Experts of a small language model: 4 picks a token, 16266 steps.
Below are experts of layer 3 (counted from 0) of a mixture-of-experts language model. Rows are named router (the router's row for the expert), down (a neuron's output weights, with its number) and show model dimensions 64-127. Each number is 128 + 32 x the weight over its row's rms, rounded and kept within 0 to 255. Numbers have three digits each.
Before each expert's rows: a language model's description of what the expert responds to. This comes from a sample of Wikipedia text that the model never trained on.

# expert 42
Numbers in tables. Standalone numbers and digits in tables, statistics and coordinates, such as 0, 7, 12, 178, 31 Mar.
router:123190121144121190161129121080108097123087100084117106184177139177168168138096142114135157148150162103115130089164118118119125115192106126122075156125212137150098094127146093176113109057101132
down0:091179183160131176123127089179149150110100131091107081142151144119164187137072094160116135056147148111128154092062157128122177130079123100140161123153155116079140112123141086191130180121075116
down1:142209070089192095133116183113141090119159092112134139171129097138120096113107129135145138124194195122076145126128135130140155145105149161111118092205155073148161119156133111079128163144125208
down2:057116135112101112118147127119138165193145139132170154138152098138155109069138148137129119166121130085090124148116088167177116076127123091075094066180137190076131078117164142093125156147063152
down3:185163175150149139138157121112091096124134165129113160120148133112133106114091131176075126169151171119089185178142139118157093136140174031108118072134110112190141114156125178159172184167125159

# expert 58
Table cell separators. Pipe separators between table cells, mostly after years or seasons in sports and election tables, plus semicolons ending list items.
router:113126099129114207167121075096137159162097069098110123100193134149152135181158150114114095036168121102115118065110146185163092112107182190141138152072179161138149120125103072116128094110135096
down0:148100102121098091108113114116148123097096168113095111130094088091143103096118131115144153165105112159193148078171035117105160116165171163130115125130156088167159142108091098140122103153060156
down1:125158171159128067092162153168101115087135088116171099125126117122128133167131132099127156165191101132004125117086122134170065154158113098119163111223118163121136166140109138118177112134093122
down2:106079156161152124072101152100133115128099140154061145154119082161153084121173149126104177166090097114197125107148128229091136121120120124102155178154105169108132101148108129108196132119097117
down3:191094110135152140091167099087118131147103091124099083119090139130122104080112151131134133133154126061112136148175181126156085096087154124104102129133113123139129099152103101100112152125091097

# expert 62
Line breaks and openers. Line breaks, heading equals signs, opening parentheses and quotation marks starting a new line, section or phrase, such as ==, ===, (, ".
router:137117130158130089140175077115065109139094126151156178157142055155141144129187084159115120111155106085112133181159118092153100164078124119150159135141147097177194107110151156172096086117137128
down0:129095121159121194146077162142163117121190112116093123108105125093129116077138100104092141073143124156102170115070114137130144053171143167143188112147134142149128140158120058157158148138162119
down1:078171107109121095175166162140152084120103097120063207142105124067091086155138186131133170153148132136107140084147107141098122062154120111107182155219098118112079136183116071086148132116143090
down2:143080131182138168182181102061115135146079137094092094164159122159093129158085144201074135143135119148042100126113117097174116135109147100110126140076067144155129112122113137090106169157186192
down3:130055175104150078111148148096079056130139126130137175135077127133171172072038133140080109161160157126115076157146139139177106165143124091120072128102161133131092169194137137170148138126166123

# expert 40
Indefinite articles and labels. The articles a and an in prose, plus single letters or small numbers as labels in tables and infoboxes, like Group A, Set 2.
router:166110074111120132141110085136165060139142112119125135114151152127147147137140139098142119073128130114111131126124135133146087152111122119116121197146175123210133132113074116154156048100129108
down0:166089145181106167136079080146109101119164148093116127088168129107062153146125071160096095122101113186145163162102129124113204127131102142085125127106155133167131164141091129175108255153087146
down1:090135154115130072157097153184136067159145045086097167115126133094144073088112063123169145155154138173082161123114143159210147141153154124161131133084136149136134108171111068093163149102118199
down2:143128160160097171145131158123147188153136134173159134123154147156095133095121190194106181115127138122061113140092144126153152099150070069129087151124120174102100098121096181086060155145199134
down3:149113132120104108202133077127121122107134191110121124172057122160140154101152142139193153184212149099152090150136157159093135150160131105198105144099083129160080122149143171141182171151123120

# expert 36
Common nouns for works. Head nouns after articles or possessives naming works and institutions, such as film, song, newspaper, language, production, library.
router:185104081112098102161186139151094120102092050161138121123176133130150169095174149137097115098126138119119093100106119137144088135074149172089120061151187123123143155094086087124040122121104143
down0:180098097200109178168185151122134115084104135070140118131076152078120134105074099111141080148121146077133112079110152120133131146164195183124133119130175137172175092155159090145124185152133123
down1:113192121111106112146127155123149126106137092094109114147150084103115074077134134111138184168178177056130112094089155115175146115173128121094103128170149080127158145167129164111142122136093123
down2:136158142125106093092092154123107137118107148128198143128137132156089157123099153118118091190121159104123117109093120120159177117149116121068137131124090079095137106105152084060172253104133157
down3:142108146060104104150104113076047107146111164171092154151114107114164168180088103142095151111106155151125146182126155089096101155081166106131063120152152199083135130161074121130129141174171139

# expert 56
Plural and word-final suffixes. Word-ending suffix pieces, especially plurals and agent endings, such as -s, -ers, -ations, -ist, plus plurals like years, members.
router:134100125159163096145110057152101116170077129135134149140162064137164115120136132135132190096145163116108137122078155120155080167083140130093081057053120139087077141158105141202104128131128128
down0:112124150098108150083187080114139100139169134132138150151119105105130222134114059143112076080159101172078087153148100152125120145136186134165123122080100080089124102190201138120156147158122145
down1:107152098149108115111050129183136135156096091116173143173090101136106123106145099161088159097135158136095120119114141167122163174101139112161148157161126109118134126146132119176136115140174145
down2:114119127107147138154152097127133101152141163151133194116198182159102130119146137153069122178103117111083108162154144119143113164126149069097130135110125126117119072122160177155170143132136142
down3:106097119158145056114164120107104095097173120128133151188075076089113094171111129194139142118137080120092111164134161103148125148123154132124134108177151091136155097167120127136141169129141132

# expert 50
Abstract nouns and adjectives. Abstract nouns and adjectives in policy, society and science prose, such as military, political, local, support, in honor of, accordance.
router:162097138153113107137139128104095183084060175131143144069155114131168119081113129105137130079160112133132136119174128077155056136117183118139102104107172142163145150073077109134162091127145151
down0:157169150124069205134140056154119085100143156083131122133099106065123118120084104150102175097151134166045136057157141134146205103099137149117155147123111097182077101135149068141089100148107128
down1:099183099097106122166141154143159114144153095063077097178121144124145183077128142186097119164117104131054194091131139131119151132122161106104166139209165115143086139181136138160130125093195177
down2:188081171146095130127114106155198113102111170147152100099150101185113181117090125174133163142153098119069147084143138188152105123142103122063167132162195099118143063118111122089155149139144189
down3:122070122155072053142120147084053064154139087147142151074095162096101154154086117134147193129149123149130112130128107176068143149094128122068101092141105109152112123138117072107155135150155153

# expert 26
Table pipes among numbers. Pipe separators inside numeric or score-heavy tables, plus semicolons and slashes in coordinates and results, such as 21–25 | 19–25, —;.
router:045154109102108186119162058131063104152092146138081154103169069122136065132093172112111147118141106146099114108110176130123103131121127155068132133101137135131142165153113107132130059143096181
down0:128144082070053140101136094169178168086157097110096141126145108132133093154164093167084165126158121126086157151133121142171122069099160121136131126089127078086132049201151077187142138132094155
down1:105134068153127127117122137180138103122163091060104108133142045121142110198104163164145108133141166152134154192166120109124126126167141108118114127140135094144093142134171118058113048157181141
down2:117141153116111109054140144179083085118052120122183134087134092158159112096036193131115112155114149177129072090137174153133099149087067114136137147161118162154146177131114121120113153098138159
down3:172072133133120118199142175113124148122110122162112109120095130140147189157139159173101117169134110099097103114157169093169095127078103123149083060193155110121099109146121067094144156144139116

# expert 13
Phrase continuation after nouns. Tokens right after a completed noun phrase, mostly and, 's, who, or opening parentheses like (born, (US, (2.
router:078115149122069112145170097123085196168116116196102070166127154153169141121142163140108149096085181076099103077117149157153142149121097199111154159116147138143155122129146075164140130156100199
down0:137123115108127168105145112152121149095123167115140094151109144109122163089123095113094098131145196085121183080103167101092062111120128189180123131157123101129122120085149111125128142160116129
down1:085138129144156118141125180081107082117114037094144178140156131164095084133111140090130178127193141100115146099126152114138183166167108172063120149094129113110148096145118196068145105130095196
down2:112195073089187125131151117137097082123135112080116133098138092134179118120181130195093186139131103114097125061180149129166150130111125134121083117158124129089141165062115152119152103108173121
down3:191104139075080154131135132121003081117070116091130156098101152126120141182078199123161113129139139115145119166098074132084095079126071116137090082199120069164164182149124141151103112088132138

# expert 43
Table bars and copulas. Table cell separators in results and election tables, plus is, was, are, were and label colons like Length:, Genus:.
router:118153134132172136136157096134111190154042162176147084154107106153158090134127198099133098144133072084117088096121124140142147148078176136148138138102146100187122021107107124157145078124119106
down0:144143139116147147113123137145129138137153139090150106158117122092161125171118152184126187122162110149063123140121078102146087089095107134158091092167106067124115198164114103125187167174145188
down1:088203121148132085082103105168124139124142189143164106162155120152127121135107111168142159210138126140118097116152118126139139176178209135125124094114176097113151131134127133104153107169124106
down2:176132146105067151162128074132103154121118135141133145131111188136086121095127155158089160114131165106110110107089100129201132073137126159079167080114089149130098054087168121115159107104122160
down3:103098088119116146093152153127092102140125115161118144149117100125139142169140172141132105114186112146146129106117157138100103138132172127126094146145150088075120121109137139179090113158078126

# expert 14
Main verbs after subjects. Finite verbs right after a subject name or pronoun in biographies and plot summaries, such as was, is, began, joined, starred.
router:132137087132099131207174126132143157154105095108113110153149171150171147103088065168138144077089120134097103143128102113068129158103204148112124131097160143174143121122116120179154147139123110
down0:213108125109107151125160100106101087176141131089164131169097163129119125136065093112093147102154095111110131107061129098150130157097128128153103105159163142148107134099154057165133127173169145
down1:142098098106167165098076148169129123147139027155042096146161111161135180173095119056121109130130177151123133098159159141208141109176113198158133066130143150135133077131142166170156135158124180
down2:125097134174110116107090070157155131175102196157144133156126119129102120135152163165149128180110146185127135101128157160149175055103106129120141127147044157149155134140175117102159170131139118
down3:141116133115132122194147101159038084144122188147100125151082159081115120108147139174129144144149154106142157191175163077079079149155175113090134101137122101099122146185170129172179121144166114

# expert 21
Coordinating conjunctions. Connectors joining list items or clauses, mostly and, plus or, but, &, slash, where, then, and commas ending a word.
router:101153118141199095087159076129074165150142102139184080081113138140150126114144148140147093101135152093109109114129143116114112186155134184220166156107131129147116110066140146126137113107110123
down0:150139156156201161168125132135108123107094151139045078161068131086136129102106119175107150074134072139080106058166101199110165066127209113140103143143113128123139080160160137156136120186134161
down1:102157199092185143120091110183107121102123131132088156172136096103158070115147120073138179127129110144137159114156140118114106113165099164098104107198086160117127103151161155135097129100184175
down2:129096131181118118143087132140146172129091125093123128149103101107128091127100160155113145105140152068109126115132140123112100163123140166135119148145056102105118094089141228195158156103109142
down3:144129123084109093091130126127159035128153118120134111142092137151137125129146198136134171152180126129130200194109112154159111047114148073143079114195141104106149199098081116117138085124160077

# expert 48
Past participles and verbs. Past participles and verbs after was, were or to, such as used, held, made, established, included, crafted.
router:073096124112102146120125102126100072137064136170108085115166095089157155115131110173151166072147144104122120110113135119105103145093139140105110186159131158159163132148123139215094110089105122
down0:145132077143068163161155142096114173038107124129131151215104195082101090140128143143034102086137139086118160105158150073132164067130135104076148133141135127154135079114138093134180157145144139
down1:118187115090151101134120116135140169105173091088142132170112117103125144173180082170110134112224158161106115135121096088158040111168129115117159095194094183116125139146111109174129099141106110
down2:094106140076137141125183090194076160153090090133099126096135174137102162122118175156116143141135105086121180129172184108152150162146094172150166145130160140153129089102121095143127167119072151
down3:160120130046123059196121119114113084104069112139073162180069116155102140148100157173122128157146120094149025138151122123136080142146142128117063077115123059167068140140103151156163118145097102

# expert 2
Role and category nouns. Nouns naming roles, teams, events or systems in sports and organizational text, often after first or the, such as medal, director, crew, Round.
router:142107084136101137108159160130099161113099162187130111146168183135161158104156161124094230095188175138127110086123164174138143142111128131125131074128179092180163105137103123125107089083078165
down0:186106115158133134135149065158125134104119150132180142072134147145089132132088120192068133147085145152090141047085114162121150114135150107136167122141175139155123100139128102173148130152105115
down1:128179128157138141124096143142142119135155111148099163209119093144100159125157181143103178117170200141064132102109166125133113158189150117144141139081120105152102151139125198132176155149125155
down2:133153164195050170102175103110107148112132146119128147114175170133147081134143189171107131167140110107138132100148123154104152143125181042148134168177150191071116112070160136102162116162142154
down3:141127147150051100175141150148126037075141145189059126175156122120137160130101173185113097124155139078147160189153168077074078139173119142151111113185163082075045137132133125152139138121173134

# expert 1
Small counts and numbers. Number words and single digits that count or date things, such as two, three, several, 5 in dates, scores and track lists.
router:148147110203115116098172156089075118140100125117184133157124102142177106047103150160163136082112136137111206111159134174133124170136177134094158119119168061176120157103115067182157118124151202
down0:134170109067106153071092085094137187106119157129135111183159129109173092145104088072096129113101105077063094124128134153049129123181177129113105094090078100118087075141158140167142141185118118
down1:138201129156100124141148132190158104118174110083164132149157172109071097098134097153150175156129179158063154087101158106155134145151171120121137098187148122101179167152109091097158138156121134
down2:069075166149120124096114109167140195112134176124133054074095120092086089100133123140128111174112175153120144094138149167112134156095143167095050187118131152086103087072108102112143185157157142
down3:178084179092103087154103100136066091114117076135106099144148141138097144112109134207110148125155166136079144165107100131144028101091119091132089097127103097144129071135140118157126132113175155

# expert 0
Naming and copula words. Function words introducing a name, role or description, such as as, called, named, became, was, that, meaning.
router:128069138141148163098109103159121120122120128104120144150123063144164107161084102104139098108099181119082128074102105109102164169096076132133133169115131118151180108082200144172109082128089076
down0:121109106091124122087079161168172103073131129137173082168126166049117122118129093079137066151079138102132118125131138120110178097108144161172141098134155143169145095054163105126086158142111112
down1:064112130133141084106117160148081139113179116091084100171061088162082130129150130101109159117124128123180105134164097156110157123145119127138114096144076153080129141152139151092120194139061151
down2:154102191102102120123133133176116097147129206102129184099170128109125109131039163183082099168156155116081088160152159152117133115087093123074152109171143101128145132098137163106164148162124145
down3:133129070133067143155145107133160124103119102112134132167109113170134167110117101136142164103097094110138100124132141105117110102134195113119091130199172095106129132186157115143118077131126124

# expert 53
Auxiliary and linking verbs. Forms of be and have and modals right after a subject pronoun, e.g. was, is, were, had, would, plus word-internal pieces like al, ar, ic.
router:094085128097108115148124085097163131103114103158166117137125114116193132140084088106118148159172140093102107075102142108073136095098151124112113109101155124176091120106127090168076072108136115
down0:138106148151162131121068104198120140126153125091086100185104140141142134119131105157109115115108125092131098104104114139114206099101150174126157126137156114143153097141091059130109197109123119
down1:100127071112123080126113137153083119160172138109142137214127076135088139152085106086093134094138167099146174105121154139117132127160055111065115112086113085202204154169132127131136169116096122
down2:130066190174128174128100132088104074119153189107162118087183145194122131136138096171164088189109109137124133144125168141193106125131113143124129190128158148152159134142109115122120168149100144
down3:128133133109118058166155152140046128083103116131117138143100069099131128169098198149177114165151189184144124132102097085121110137095206086137042106164118131110074173173170136092167105167142127